Weights of a small mixture-of-experts language model, trained from scratch on English Wikipedia.
Experts: 64 experts in each of 7 layers, 32 SwiGLU neurons an expert, a softmax router.
Training: 748M tokens, 2852 steps.
Below are experts of layer 5 (counted from 0) of a mixture-of-experts language model. Rows are named router (the router's row for the expert), gate (a neuron's input weights, with its number), up (a neuron's input weights, with its number), down (a neuron's output weights, with its number) and show model dimensions 0-127. Each number is 128 + 24 x the weight over its row's rms, rounded and kept within 0 to 255.
After each expert's rows: a language model's description of what the expert responds to. This comes from a sample of Wikipedia text that the model never trained on.

# expert 59
router [132 123 106 136 147 156 144 137 169 137  89 170 137  76 170 127 110 139 143 123 132 112 144 122  90 171 133 148  90  95 125 145 130 122 114 128 129 129  82 128 113 156  87 151 127  93 102 115  92  87 129 123 127 161  83 166 146 149 143 126 135 136 134 178 153 152 115 125 127 123 104 106  93  87 125 145 114 110 103 160 118  98 123 164 120  80 133 123 128  97  97 167 134 102 137 153 148 132 114 135 132  73 137 127 122  97 165 184 125  93 145 131 111 144 118 121 136  64 118 120 112 133 143 124 119 113  92 117]
gate2 [113 154 168 116 148 142 129 121  99 119 120 162 144 102 139 104 101 161 166  86 138 139 101 107 131 157 156 176 135 129  93 123 108 125 140 170 185 158 168 135 113 141 136 134 132 149 122 119 107 139 127 121 151 142 106 135 154 113 129 164  96 125 107 140 139 136  84 139 152 193 110 146 126 124 158 123 149 178 104 141 106 137 122 150 116  94 150 156 108 128 119 160 152 151 123 102 150 154 132 156  74  58 127 145  93 158 148 116 159 131 160 141 150 142 157 102 129 122  89 151 120 134  93 131 144 130 114 117]
up2 [114  96 186 117 143  94 156 152 132 142 103 128 146 122 151 135 145 145  74 152 104 146 134 132 155 200 100 118 127 177 112 143 135  94 116 156 151 125 127 144 125 116 120 166 125 150 106 127 142 111 102 125 109 113 159 169 138  97 158  84 139 137 155 116 128  91 105 118 109 147 117 134 131  73  91 138 134 103 137 133 131 124 137 103 135 111 112 150 159 119  85 120 144 152  71  96 154  98 145 128 167 150 124 139 122 133  96 170 142 105 155 154 138 169 132 109 124  76 134  99 140 144 113 106 154 139 131 140]
down2 [125 117 146 136 108 179  94 116 171 131 139 162 135 117 129  97  79 167 121 140 152 110 136 141 121 133  92 150 125 189 106 113  68 134  95 132  84 144 150 155 124 138 128 156 142 124  96 138 161 125 143 160 161  98 137 121  87 148 159 138 116 121 108  69 103 123 139 114 166 152 119  97 110 120  95 104  86 145 136  88 136 135 119 103 104  73 107 141 113 136 126 136 152 101 123 117 111 103 121 130 108 123 114 136 114 130 124 130 157 159  76  91 117 104  99 117 151 102 139 148 128 117  78 129 133 117 135 145]
Word-start pieces like m, loc, cent, serv, ret, plus qu inside words (li|qu|idated, subse|qu|ent, s|qu|ad), and bare spaces in tables.

# expert 32
router [121 116 133 108 112 106  93 113 126  99 179 134 133 131 129 124 135 138 113 146  96 131 104 158 109 129 132 101  74 140 138 143 114 136 102 102 147 110  89 138 123  73 145 142 134 151 142 113 103 149 137 104 128 126 132  89 126 128 130 164 121 130 104 112 135 147 135 122 162 114 153 189 110 100 113 113 116 161 101 133 174 167 122 136  86 155 154 134 146 149 139 160 160 131 142 130 104 129 119  90 143 167 141 111 155 155 161 123 165 124 142  90 190 136 105 138 144 116  80 159  98 134 135 181 165 106 119  81]
gate0 [131 108 158 145 144  90 134 132  90 108 145 137 137 128 104 129 133 122 109 115  97 126 173 150 125 120 112  92 174  94 118 122 152 112 138 126 124  95  63 119 165 109 137 150 101 154 127 136 115 158 155  89 156 131 129 164  82 139 139 170 134 105 120 112 125 102 118  55 106 126 115 133  91 122  70 125 153 111  98 143 144 166 151 140 132 133 154 104 153 121 186 158 144 151 108 162 113 112 127 104  91 125 103 130  96 136 145 121 117 124 131 182 159 145 107 102 136 105 116 108 122 158 114 146 150 136 110 110]
up0 [139 127 102 151 130 153 140 114 207 165 144 113 155 106 116 118  96 108 146 112 127 130 103  81 115 108 127 132 108  94 127 130 136 109 130  98 109  67 137  56 134 168 130 121 120  98 105 117 116 149 124 145 132 102 104 127 158  95 136  53 135 124  92 118  92 119 125  99 138  97 148 112 122 118 181 134 150 112 153 141 133 105 132 132 187 130 113 130 103 108 122 111 147  63 155 105 129 131 122 153  97 125 108 101 118 126 152 124 121 108 122 147 117  89 113 136 144 125 164 144  95 114 126 128 144 133 121 141]
down0 [153  83 163 119 179 154  95 160 109  77 117 130  68 125 108 148  94 124  92 148  97 117 118 144 148 145 135 147 122 127 146 137 135 124 127 117 136 161  70 134  73 140 140 104  78 125 152 131 119 120 162 119  92 111 103 147  81 123 127 141 103  98 142 143 141 113 141 146 119 119 109 100 132 171 127 125 162 115 167  88 127 135 123 108 120 159 119 115 145 161  90 120 117  76 121  88 154 140  81 152  99 162 138 117 115 123 113 111 158  95 157 120 128 125 126 124 120 122 146 148 133  80 139 147 119 118 145 117]
Mid-word letter i and early word pieces like Col, ac, rec, c in names and words, e.g. Aud-i-ence, Cl-i-jsters, n-i-ece.

# expert 4
router [132 100 120 145 128 129 151 118 120  96 142 136  97 150 135 150 110 109 173 142  90 145 102 105  95  94 116 116 150 139 136 123 111 158 153 114 124  80 128 161 108 194 115 161 106 175 118 150 136 138 125 126 130 156 153 147 136 157 149 125 161 129 133 122 132  98 143 152 126 112 110  91 117 140 101 164 141 111 136 121 123 103  92 149 114 124 109 158  89 102 165 145  77 113 129 110 127 133 135 103 121  95 149  81  97 181 142 161  80 123 149 145 125 126 100 146 146 142 130 151 135 165 152 196 112 113 153 101]
gate1 [130  83 105 131 137 112 164 125 112 116 136 138  76 132 134 120 115 132 149 117 119 139 151 157 142 132 129 120 142  93 185 153 145 121 161 127 140  83 101 152 156 119 108  99 128 153 129 107 108 129 100 160 129 122 131 126  83 111 125 119 160 120 115 123 137 137 101 116 123 121 143 138 139 109 134 141 123 119 113 231  89 127 111 114 172  68 123 121 132 117 166 159 102 151 116 157 168 122 133 134 125  99 148 105 140 123 121 181  89 134 174 107  82 118 118  95 118 139 127 102 110 144 105 112 155 122 155 160]
up1 [133 137 163 158 107 117 119 105 107 123 101 108 131 101 126 106  88 127 107 125 118 110 157 184  90 102 109 113 126  94 116 125  69  99 168 105 124 115  73 127 104 113 172 132 117 133 129 112 111 134 147 159 136 110 121 139 142 123 144 140 141 134 124 143 144 143 156  95  65 137 128 137 223 148  95 117 120 143  97 147 150 161 104 104 124 112 117 150 141 125 158 127 147  93 119 102 139 116 147 137 132 138 113 100 117 121 102 128 131  93 173 138  98 126 100 125 107 155 145 119  81  96 124 136 120 127 144 176]
down1 [126 166 115 120 112 110 162  89 123 129 140 134  86 107 139 117 128 126  75 129 138 125 112 114 129 100 122  98 181 129  73  83 116 126 103 119 138 118 148 156 136 135  91 118 114 147  84 168 120 126 114 113 110 131 116 109 122 115  98 177 118 141 125 128 143 127 126 130 144 138 146 108 162 127 149 117 127  84  90 126 124  89 119 141 165 117 120 108 171 101 159 180 139 113 146 117 148 180 135 142 124 128 161 118 106 113  87 134 144  67 140 129  58 104 133 141  98 145 140 128 103 120 114 145 137 166  86 106]
Early word-piece fragments just after an opening letter, often in technical or scientific words, such as p-at-ient, hydro-g-en, d-opamine, elect-romagnetic.

# expert 30
router [166 118 105 156 135 126 105 158 143 116 120 110 149 151 100 132 134 107 107 136 174 114 139 120 109  93 138 157 159 123 132 155 171 105 158 184  92 124 157 166  98 109 133 116 116 127 120 125 128 133  97 149 117 129 138 132 131 150 125 119 143 113 119 157 169 113 155  83 140 128 168 102 143 120 172 147 142 126 139  76 140 150 149 161 132 109 155  98 153 170 124 124 159 187 143 138 143 173 105  98 137 134 145 153 101 111 139  90 146 101 109 141 146 135 108 150 157 129 182 166  88 146  98 147  95 142 141 126]
gate2 [141 146 120 185 158 118 127 110  76 155 138 125 124 136 143 149 140 110 111 124 166  83 115 146 125 103 121 153 167 145 150 183 153 134 115 112 139  97 165 132 132 150 109 118 130 171 143 145 121 125 151 120 130 125 100  85 110 138  87 111 130 108 124 130 171 159 115 106 104 148 121 108  97 168 130 141 119 123  87 100 148 113 146 131 108 148 159 180 149 126 112 145  95 149 130 120 136 122 102 125 116 116 149 180 139 183 122 132 127 136 136 127 170 138  74  85 134 120  96 135  96 128  92 132 173 140  85 128]
up2 [ 99 124 134 102 129 131 146 135 140 103 122  81 171 119  89 178  84 134 137 143  97 119 111 131 138  95  91 151 146 132 167 121 146 100 167  94 123 146 106 115 131 139 123 140 135 150 122 102 115 149 147 145 134 103 111 112  97 101 117 170 118  96 127 147 158 161 125 123 129 174 117 122 126  93 136 113 149 123 146 121 125 105 134 102 107 123 157 111 158 135 133 162 108 144 109 108  95 110 109 109  80 179  95 185 157 112 134 114 155 170 157 182 149 136  84 146 100 123 144 126 139 118 191 114 118 137 120 133]
down2 [ 97 147 119 105 146 120 137 150  99 105  80 145 108  56 113 129  96 102 106 138 148 141 151 132 112 144 107 146 167 113 105 107 148 151 113 103 143 162 127  90 129 108 115 125 136 140 124 141 124 140 114 121 136  88 134  89 112 130 159  85 149  91  90 138 122 151 136 102 163 151 137 129 144 133 125 123 108 151  84 145 104 121  83 119 132 114 107 169 128 144 173 108 152 153 149 150 126 113 158 121 180 113 162 133 124 170 133  94 106 171  93 146 138 113 102 122 147 116  91 116 102 152  99 159 134 120 133 183]
Digit tokens in numbers, dates, scores, coordinates and table statistics, such as 4 in 40°38′, 200-8, 5–7.

# expert 36
router [129 144 172 149 112  91 144 135 150 145 118  78 114  94 154 107 133 130 123 148 141 119 111 126 148 123  95 108 108  90 127 146 145 101 106  82 127 152 129 102 109 130  99 121  98 118 180 130  95 142  94 123 124 124 174 148 138 101 181 126 190 109 129 132  92 166 149 130 133 111 101 110 118 155 145 140 142 163 108 147 130  83 126 133 107 125 161 150 109 184 170 119 154 146 113 111 144  81  83 106 150 133 141 160  92 129 108 149 117 116 133 106 122 148 121  92 124 121 132  84 118 120 108 107 125 111 172 119]
gate0 [144 120 156 113  92 122 180 147 148 112 151 127 170 157 119  72 118 118 126 161 166 146 155 148 145 127 129 138 156  95  99 124 128  85 166 134 110 114  80 154 123 125 143 159 146  88 124 101  81  86 150 149 126 122 130 164 167 141 113 161 153 132 149 122 116 125 105 121 119 149 143 145 178 109 143 134 108 128 138 143 133 153 132 126 127 135 165 105 112 151 103  95  90 143 137 132 140 148 191 108 121 120 126  96 105 127 144  93 143 153 102 160 117  94 172 177 133 143 138 138 175 147 131 104 120 120 116 142]
up0 [148  93 115 153 163 129 130  98 160 131 122 124 158 166 124 146 152 159 127  83 142 161 149 131 111 124 133  94 151 103 120 119  97 150 102 152 148 198 143 110 111 150 167 136 156 129 139 140 149 124  82 198 114 101 133 113 125 124 132 141 140 130 106 177 102 162 126 134 123 112 116 127 122 132 126 131 131 153 106 145 134 146 109 121 109 155 109  85 134 164 130 147 141 136 179 145 164 163 165 124 141 137 163 139 117 155 159 111 149 111 127 108 161 147 161  99 115 140 142 171 135  85 141 144 185 130 134  96]
down0 [126 137 119 139 144 148 115  72 126 131 117 136 110 161 147 164 144 126 147  82 118 151 113 103  98 164 105  72 183  97 150  97 113 195 116 128 115 143 164 145 167 142 162 160 149 104 109 116 195 155 138 134 134  84 102 111 148 139  97 146 131 143 150 149 123 112 142  99 151 133 125 155 145 162 133 155 139  94 152 104 155 106 130 123 109 142 109 111 180 136 117 115 136 151 130 132 157 135 120 127  91  95 143 124 109  91 132 141 129 125 148 154 143 139 165 104 122 117 114 159 125 123  84 123 113 138  96 128]
UTF-8 byte fragments in Japanese, Cyrillic and accented text, plus month names and pieces like le, ad, se.

# expert 23
router [144 117  94 102 102 171 121 125 105 152 136 152  99 151 142 131 112 137 107 138 146 150 115 114 105 157 143 136 120 145 121  81 153 131 134 147 120 154 105 153 102 126  98 151 143 133 154 158 152 141 145 151 100 155  99 106 141 140 146 102 166 130 104  89 114 114 136 151 168 147 175 130 161  81 135 119 138 147 114 131  74 132 185 130 103 133 116 134 133 125 124 160 125 102 122 141 147 134 159 137 163 112 128  85 141 133 129 167 163 150 141 148  89  77 156  93 120 115 131 190 112  81 128 142  99 160 161 115]
gate7 [127  68 130 109  87 135 122 171  88 114 125 100 109 143 135 156 145 145 105 126 109  98  95 119 147 118 155 181 152 103 140 152 143 113 176 134 137 120 166 157 121 163 132 144  95 135 103 101 164 106 124 169 140 168 130 128 145 154 113 174 172 148 114 137 130 133 120 117 142 168 117 192 134 106 139 120 117 107 132 140 153  98 168 140 146 145 151 157 181 121 133 166 127 137 130 138  73 118 141 114 156 114 125 146  90 155 156 141 114 117 145 143 131 133 135 161 153 144 154 139 108 114 132 133 109 159  96 137]
up7 [118 165  90 158 114 152 106 101 128 132 116 123 113 133 121 106 135 105 129 171 114 110 143  93 101 122  92 131 142  90 114 139 117 129 108 142  99 158 172 135 141  95 152 111 130 138 138 112 139 174 145 120 164 131 117 133  91 100 121 105 124 152 105 133 139 154 129 132 127 139 115 131 142 113 129 153  69 100  96 123  87  95 154  69 150 124 119  84 125 129  85 138 125  87 120 108 155 139 132 158 121 153 124 121  87 143 144 117 105 132 119 133 130 144 138  67 121 130 123 126 101  98 211 135  67 104 131 118]
down7 [123 131 173  97 134 149 128 121 158  75 140 130 144 150 127 163 158 165 109  93 150 119  84 112 172 126 135 155 113 134 130 154 123 108 138 145 120 103 138 123 111  90 102 124 135 142 179 118  78 153 136 117 156 111  85 141 157 119 143  60 151 114 131 145 118 150 115 131 156 123 153 109  99 101 130 120 127 158 118 142 133 134 147 144 100 148 141 135 115 124  73 125 127 126 145 138 160 107 142 119 110 140 150  83 131 169 155 128 115 103 139  79 162 118 115  96  97 134 151 126 175 120 138 100 119  91 186 143]
Pieces that complete a word, often before s, of or a comma: p (dum|p, in|p|uts), ment, ion, hip, ball, plus Moh|am|mad, l|aw|yer.

# expert 63
router [ 88 107 136 114 145 141 119 142 104 110 187 109 114 129 129 121  90 130 125 115 131 108 113 132 152 114  76 139 140 130 122 131 162 143 168 103 114 112 128 188 178  97 168 156 130 137 143 109 141  86 149 168 119 113 152 151 123 107 157 146 120  90 128 128  94  93 174 107 131  95 127 140 127 159 141 104 170 149 120 171  84 114 124 125 114 159 101 102 115 113 141 147 138 123 134 115 141 124 180 111 153 121 111 113 170 137 160 138  79 135 139 153 121 124 110  77 160 150 138 118 156 118 141 125 158 150 152 149]
gate7 [101  82 120 113 169 159 139  96 123 183 107 106 127 127  90 119 135  95 150 142 110  65 126 149 141 162  99 184 126 107 137 118 129 141 114 155 158  75 115 146 145 109 145 135 168 154 141 133 142 101  92 184 118 120 173 141 128 103  98 108 114 124  85 169 128 141 130 147 103 109 145 130 140 174  88 127 124 139 179 110 122 114 146 143 138 135 120 107 164 129 134 139 154 146 153 139 142  98 145 128 155  94 120 121 156 144 120 155 138 163 176 133 166 123 109 124 129 143 141 130 137 131 146 151 145 143 100 132]
up7 [153 134 101 132 117 117 134  85 175 165 132 123 171 151 161 115 114 157 117 132  80  92 120 135 127 131 138 146 149  97 144  86 121 108 109 155 143 146 171 175 109 171 147  87 115 101 102 104 123 163 124 121 123 103  98 140  74 105  93 143 157 140 112 107 115 147 135 111 121 118 156 164 146  87 110 130 122 142 164  94 122 158  67 126 147 114 136 108 164 120  85 105 158 136 117 120 133 152 126 154  75 128 136 130 108 110 106 134 128 161 100 129 131 129 140 144 151 160 143 141 171 130 143 136 112 137 159 140]
down7 [127 130 139 110  92 135 127 141 110 153 152  89 113 144 119 160 138 128 194 137 123  62 122  83 123 152 112 138 133 106  79 106 107  86  90 138 122 161 114 111 120  90 136 112 146 182 121  93 151 117 192 161 126 147 153 133 138 133 115 105 141 120 139 110 130 153 112 133 171  88 134 139  95 120 132 142 120 158 138 155 143 106  89 112 127 138 122 140 126 107 131 127  60  98 136 137 145  93 117 121 120 136 116 172 138 142 153 140 105 142 126 112 132 157 120 161  94  79 131 143 150 138 164 119 102 111 132 104]
Word pieces b, B, ar, ab, h in names and compounds, e.g. "Hay|b|urn", "He|b|ei", "north|b|ound", "any|b|ody".

# expert 35
router [144 122  97 157 173 143 131 166 112 122 103  96 146 141 106 149 137 127  79 141 160 127 128 119 128 110 153 140 139 110 158 167 160 101 152 159 100 125 155 130 102 105 116 128 157  95 126 128 115 134 110 136  97 117 122 104 108 143 124 120 125  87 137 168 174  91 151  97  96 109 135  86 132  92 156 163 132 114 133 107 128 141 116 133 131  96 146 115 158 149 143 149 144 156 154 132 146 159  91 110 119 121 143 142 106 107 163  87 165  96 117 166 151 150 108 144 150 104 189 127  88 163  97 133  92 154 145 157]
gate4 [134 143  95 101 128 154 100 128 135  95 136 151 126 166 108 132 120 150 114 109 156 118 154 161  87 115 128 177 118 125 148 135 133 127 121 103 161 129 136  99 116 116 174  93 167  87 154 141 117 144 112 131  86 128 102 135 130 137  90 180 109 153 138 149 141 123 137 119 138  75  79 136  91 109 192 125  93 124 171 118 120 102 166 160 144 147 152 131 107 138 149 153 105 118 117 102 142 141 140 125 150 137 130 129 133 149 141 109 103 152  90 144 118 159 109  85 148 141 152 155  99 128 140 193 126 150 154 120]
up4 [126  65 145 144 177 120 115 144 108 150 120 146  93 109 128 146 125 158 146 116 140  93 146 140 100 116 150 149 147 132 116 109 140 119 119 118 103 158 111 105 112  93 120  94 145 134 107 169 107 142 123 106  96 114 140 115 165 166 142 153 141 135 115 131 108 153 118 148  98 120 130 167 138 131 170 160 125 130 111 142 126 129 108  88 135 145 129 123 134 149  84 115 111 102 154 133 150 177 148 157 136 116 131  79 150 191 178 127 122  70  99 116 157 111 105 139 122  94 180 132  95 145 179 130 125 102 124 119]
down4 [139 154 131 107 116 185 169 132 158 142 151 110 154  97 110 145 145 114  86 109 125 149 142  77 137 136 121 130 142 159 152 110  84 138  94 140 152  99 177 131 134 118 107 125 135  84  98  89 163 143 169 135 146 116 123 120 131  75  98  84 112 112  93 128 126 113 156 127 101 134 149 140 138 126 118 125 164 167 127 127 137 106 123 135  91 144 155 129 137 142 110  84 138 126 110  84  97 127 134 139 130 130 114  93 120 107 127 120 121  98 108 143 101 160 176 137 142  73 124 158 148 154 155 133  88  98  96 118]
Number tokens, especially year prefixes like 193, 200, 201, plus digits in dates, scores, coordinates and table cells.

# expert 8
router [105 152 135 135  97 127 153 133  79 125 121 166 115 139 113 117 131 153 145 114 118  92 105 162 118 117 139 113 130 125 120 159  82 166 108 156 148  99 115 153 127 126 129 152 128 118 123 110 124 125 155 166 103  96 119 146  91 124 112  97 135 184 109 100 167 131  95 130 117 132 135 185 121 116 137 158 175  81 146 124 121 109 135 168 141 165 123 148  93 128 110 174 145 133 142 150  91 134 179 142 138 135 138 111 166 152 171 115 105 141 134 116 102 139 142 141 157  97 114 102  93 145 148 123 108 153 166  73]
gate0 [152 195 128 138 155 138 136 155 116 119 132 102 131 131 112  86 143 153 130 105 189 123 123 169 134 128 112 119 148 104 170 125 102 152 119 116 147 103  92 160 126 138 134 143 154 122 133 143 116 128 122 169 132 126 131  86  84 112  78 110 148 174 132 133 122 132 120  84 116 108 110 115 157 123 132 126 157  74 152 161  73  94 114 138 133 134 162 152 119 109 116 172  86 171 142 179 145 134 105 127 113 120 107 120 117 114 109 123 128 125 135 110 112 104 182 139 126 149  91 104 131 163 162 119 133  99 119 131]
up0 [109 119 142 115  96 153 126 127  87 176 165 172 161 122 128 133 136 123 132 131 133 166 131 133 132 125 136 138 109 153 118 162 133 141 116 127 136 165  65 117 139 128 145 136 102 108 125 126 101 135 174 112 151 149 134 150 134 112 157 165 115 133  98  98 103  90 141 123 107 109 104 172 119 148 136 138 131 145 156  96 124 114 180 165 117 111 160 108 103 136 138 124 183  89 133 161 135 111 138 126 160  92 115 153 117  97 138  79  93 150  95 153 129  98 154 140 112  97 153 149  85 116 157 155 133 160 112  85]
down0 [ 94 100 149 136 146 130 125  86 143 120 117 113 142 159 133  99 159 108 180 122 133 147 155 155 134 140  86 128 116  81 127 104 133 121 118 144 129 126 143 106  94 163 107 116 134 122 101 105 124 121  90 125  78 135 141 124 128 145 100 132 134 119 117 127  74 126 117  90 159 137 131 136 149 144 153 100 110 134 122 107 111 201 150 149 149 124 152 154 146 131 161  98 125  62 150 135 105 160 118 110 136 125 148 149 120 135 130 139 136 130 144 156 168 153 117 188 146  83 100 114 138 124 165 188 149 157  96 129]
Word-internal pieces like t, in, it, er in the middle of longer words before endings like -ical, -ary, e.g. analy-t-ical, Veter-in-ary.

# expert 22
router [ 70 137 116 143 148 118 157 149 116 132 132 161 124 114 148 109 119 122 156 125 123 107 142 113 105  94  90 140  97 103 120 105  92  96 155 107 125 125 156 147 129 176 138  84 130  91 121 142 147 116 137 131 119 137 156  92  92  94 107 183 169 130  74 119  77  98 122 161 112 135 108 156 168 119 147 101 125  94 134  95  98 130 147 148 128 159 131 133 147 116 110 145 106 156 126 100 134 148 101 104 132 125 154 100 152 109  85 142  87 125  87 135 149 108 115 156 125  98 138 162 130 118 124 158 126 139  94  88]
gate17 [113 149 117 110 121 101 130 117 142 173 132 117  63 162 122 136 119 159 174 116 147 121 120 112 144  91 137 164  95 134  69  98 114 107 137  86 120 125 108  95 114 180 132  80 165 133 104 109 128 128  80  67 130 146 139 130 135 107 138 143 101 107  85 159 109 122 156 126 115 131 122 104 110 150 131 131 130 138 140 149 131 105 144  73 180 130 129 132 166 101 144 149 110 141 119 122 133 106 110 131 110 123 159 108 119 115 107 167 147 136  97 121 165 146 158 146 114 111 141 121 110 173  98 135 106 131  98 116]
up17 [139 108 121 122  95 110 162  96 112 136  97 112  73 153 156 172 137 123 164 114 115 131 148 138 166 131 156 133 129 122 114 118  91 152 105 130 128 125 105 151 135  87 123  99 132 215  91 112 163 138 105 179 160 110 162 116  99 138 102 158 115 150 163 148 129 146 139 132 169  98 139 119 137 107 101 119 115 152 115 140 122 150 136 106 145 124 133 170 144 115 124  94 131 154 152 125 156 120 112 125 136 103 158 142 178 176 108 149 120 134 110 125 148 113 130  88 122 157 158 103 125 110 103 136 133 154 172 153]
down17 [142 101 140 145 161 137 136 138 109 107  95 143 177 117 175 120 122 112 100 132 159 102 134 127  85 126 113  76 102 129 156 134 110 141 134 144 125 132 125 154 115 122 113 109 163 100 102 164 135 173 172 118 150 138 126 131 106 115 143 145 114 127 116 142 112 140 171 126 142 113 136 137 107 113  96 118 131 151 140 124 169 159 118 177 123 112 117 141 153 149  83 123 130  85  83 107 152 148  84 186 134 103 149 125 114 118 116 165 152 148 130 153 140 127 119 137 193 137 134  81 150 123 111 159 156  95  78 136]
Inner suffix pieces like al, ar, ical, ial, ul before further endings, as in norm-al, simil-ar-ity, credib-il-ity, Res-ul-ts.

# expert 14
router [100 132 131 114 159 112 109 125  99 101 149 136 130 112 169  94 133 116 126 117 141 109 124 116 186 133  96 139 160 156 146  98  90 147 137 114 128 138 100 141 111  98 115 103 121 136 119 143 121 128 108 111 128 116 160 153 151  86 169 133 134 121 108  76 116 148 138 165 134 128 116 110 104 152 140 170 144 109 113  77 158 138 139 119 128 124 134 141 159 147 200 173 152 125 143 174 114 103 147 173 137 142 126 107 148 141  89 153 124 141 111 158 104  81 111 143 118  97 206 119 115 138 154 135 153 125 127 136]
gate0 [ 75 166 139 143 104 122 100 142  75 120 170 130 109 103 137 174  84 112 105 196 138 120 164 139 109 143  85 144 125 121 146 143 122 127  88 113 108 103 142  74 142 176  98 119 155 139 151 108 135 117 164  99 131 100 128 149 114 141 137 145 155 141 158 122 117 112 120 149 136 134 136 141  68 146 106 132 142 105 158 104 141 151 118 154 157 105 161 122 141 159 118 132  75 147 131 149 102 120 145 146 120 140 163 160 121 131 143 117  93 105 146 137 126 145 145 135  98 127 122  97 172 155 136 142 141  91 136 145]
up0 [145 145 156 174  90 126 143 165 154 158  99 128 129 153 122 120 118 140 147 152  98 162 117 112 197 150 141 141 118 124 151 160 134 123 113 118  73 162 151 152 122 120 106 110 154 143 103 140 130 152 109 122  79 113 131 112 139 171 138 119 117 140 127 149 158  92 170 135 119 156  77 150 133 140  78  99 126 128 116 127  98  77  90 117 165 130 132 103 112 143 153 145  99 157 139 135 110  87 136 164 128 140 140 145 103 138 117 160 132 122 134 119 191 118 135 171 116 131 129 149  94 135 111 137 118 154  94 145]
down0 [153 125 135 150 112 175 145 105 123 149  96 114 173  87 102 156 152 145 161 126 139 125  85 152 158 171 138 143 130 137 117  97 140 146 141 131 101 185 137 139 169 121 144 105 133 117 128  68 170 102 117 119 124 131 138  95  99 133 143 138 177 122  99 122 101  99 141 171 175 155 108 150 100 123 115 123 161 149 102 105 115 114 121 143 105 109  97  77 105 149 129 114 154  92 125 137 118 129 117 151 128 149 125 116 133 127  92 108 106 132 107 116 106 159 116 142 111 160 114 189 109 118 149 111 100 167 122 111]
Inner syllables of foreign and scientific names, especially Japanese, Spanish and Latin taxa, e.g. Hase-g-awa, Saim-ir-i, Rodrí-g-uez.

# expert 18
router [ 88 149 167 110 121 145 154 116 143 170 120 135 131 186 129 126  88 171 119 139 123 128 137 132 125 170 132 141 150 115 119 124  76 145 137 155  95 141 109 180  98 124 107 112 122 117 148 100 127 105 120 132  89 136 146 127 125  95 152 148 113 110 160 168 136  90 105 132 131 121 148 132 104 151  92  96 124 106 148 131 143 114 108 109 150  66 152 125 117 100  84 154 143 120  61 105 139 109 148 102 132 128 138 118 137 131 135 111 147 153  88 129 172 138 154 148 148 109 113 119  99 157 140 117  82 122  73 118]
gate2 [137 117 148  92 139 125 127 134 129 102 109 140 117 111 102 118 130 170  94 159 151 133 156 164 129 103 152 120 131 101 142  86  91 132 136 171 171 116 102 129 123 137 138 153  97 112 133 141 130 123  76 128  79 138 129  99 144 126  99 147 173 117 157 149 143 154 145 107 130 125 115 110 113 106 110 142  95 137 165 134 124 100 101 190 117 107 131 158 102 183 116 110 141 142  94 155 143 103 117 132 136 103 112  93 147 105 171 170  94 119  96 124 128 191 136 176 112 139 140 121 145 146 104 156 111 144 104 116]
up2 [113 111 148 112 129 130 144 136 134 120 111 131 166 106 137 111  90 130  86 122 107 133 104 100 106 135  93 116 157 191 144 125 111 116 137 139 126 136 153 179  78 173 122 121 155 168  98 148 147 142 138 161 165  99 123 120 124  66 170 125 143 167 111 121 141  97  84 148 123  98 140 146  82 129 117 149 110 169 158 135 145 145  91 130 140  94 114 117 109 167 106 138  93 108  87 118 146 125 152 127 143 127 100 104 121 150  99 126 129 144 122 132 127 134 151 131 150 148 107 114  89 157 153 136 166  97 151  94]
down2 [104 150 164 118 101 174 102  95 165 153  86 122 143 126 123 110 112 118 117 115 135  97 100 120  90 175 124 103 160 136 138 158 104 120  94 150 116  81 114 151 131 151 129 156  96 154 122 129  95 138 146  94 147 157 138 117 131 112 139 145  92 133 157 161 146 146 128 115 130 106 165 175 135 172  85 114 125 106 132 120 134 125  85 117  82 106 150  83 113 139  82 159 131 153 154 143  81 112 149 148 130 126 108 136 121 109 146 133 125 153  91  91 119 142 138 130 161 134 111 130 128 168 103 142 170  94 144 116]
Opening stems of common verbs and nouns after articles or "to", such as att-ends, re-, cont-, serv-, disg-u-ising.

# expert 33
router [130  84 114 131 135  81 149 149 123  98 157  97 142 128 140 135 145  83 139 154 126 139 129 123 105  93 136 142 121  97 127 105 151 131 127  78 132 126 120 119 143 110 118 121 147 141  95 122  83  86 141 170 141 132 188 104  95 163 121 132 139 136 125 180 120 121 111 131 119 103  92 102  85 164 122  88 153 101  97 164 120  76 139 138 167 128 134 156 165  97 131 149  91 129 145 133  87  98 140 133 107 173 131 145 102 162 161 118 119 138  95 141 144 140 143 153 117 107 147  89 137 159 109 136 120 114 154 111]
gate1 [140 114 138  91 159 157 130 135 124  77 141 111 161 158 125 179 134 187 169 129 116 113  92 124 154 115 176 139 132 102 170 163 121 155 132  89 109 135 119 119 147 127 156 120 148 119 123 137  91 114 174 177 119 110 141 129 127 139 133 122 146 111 114 137 121  99 172 164 128 163 110 122 102 145 129 117 155 148 169 114 143  92 161 136 180 119 109 108  86 140 168 138 124 109  89  86 138  68 125 120 130 106 146 132 115 137 147 190 123 112 114 126 113 124 131 110 132 107 148 125 133 105 107 110 132 117 134 134]
up1 [107 115 133 157 125 113 101 104 113  87 152  99 162 132  79 152 156 122 140 134 139 115 174 141 140 145 165 111 125 162 106 121 113 151 148 106 165 116 111 188 105  85 155 144 144 162 153 146 142 152 213 105 123 144 153 131 150 159  91 130 136  92 139 169 132 114 156 149 148 126 124 127 152  82 151 110 128 164 127 104 103 110 152 150 117 114  94 117 133  84 102  97 140 121 153 152 171 110 106 177 148 114 141 135 155 120 122 132 148 149 119 147 138 123 138 125 130 121 136 131 121 145 113 116 166 163 128 126]
down1 [148 105 135 128 114 160 161  99 163 138 138 128  81 106 112 139 113  94 109 115 116 160 124  75 159 123 120 102 129  87 148 129 133 141 182 109 182 148 113 158 156 160 161 128 170 170  99  93 119 152 111 184 156 129 104 153 133 134  96  97 137  98 123  99 141 100 118 130  87 159 133 139 135 134 113 106 109 116 142 146 102 142 107 134 135 171 169 114 145 156 111 148 144 177 146 153 149 108 127 115 150 136 111  96 135 106 100 118 121 126 116 140 122 141 128  99 110 104 159 136 125  98 155 164 129  98 100 149]
Second-syllable pieces such as ec, ut, et, and word-initial un, al, ar, dis, e.g. "S|ec|retary", "Sp|ec|ies", "Evol|ut|ion".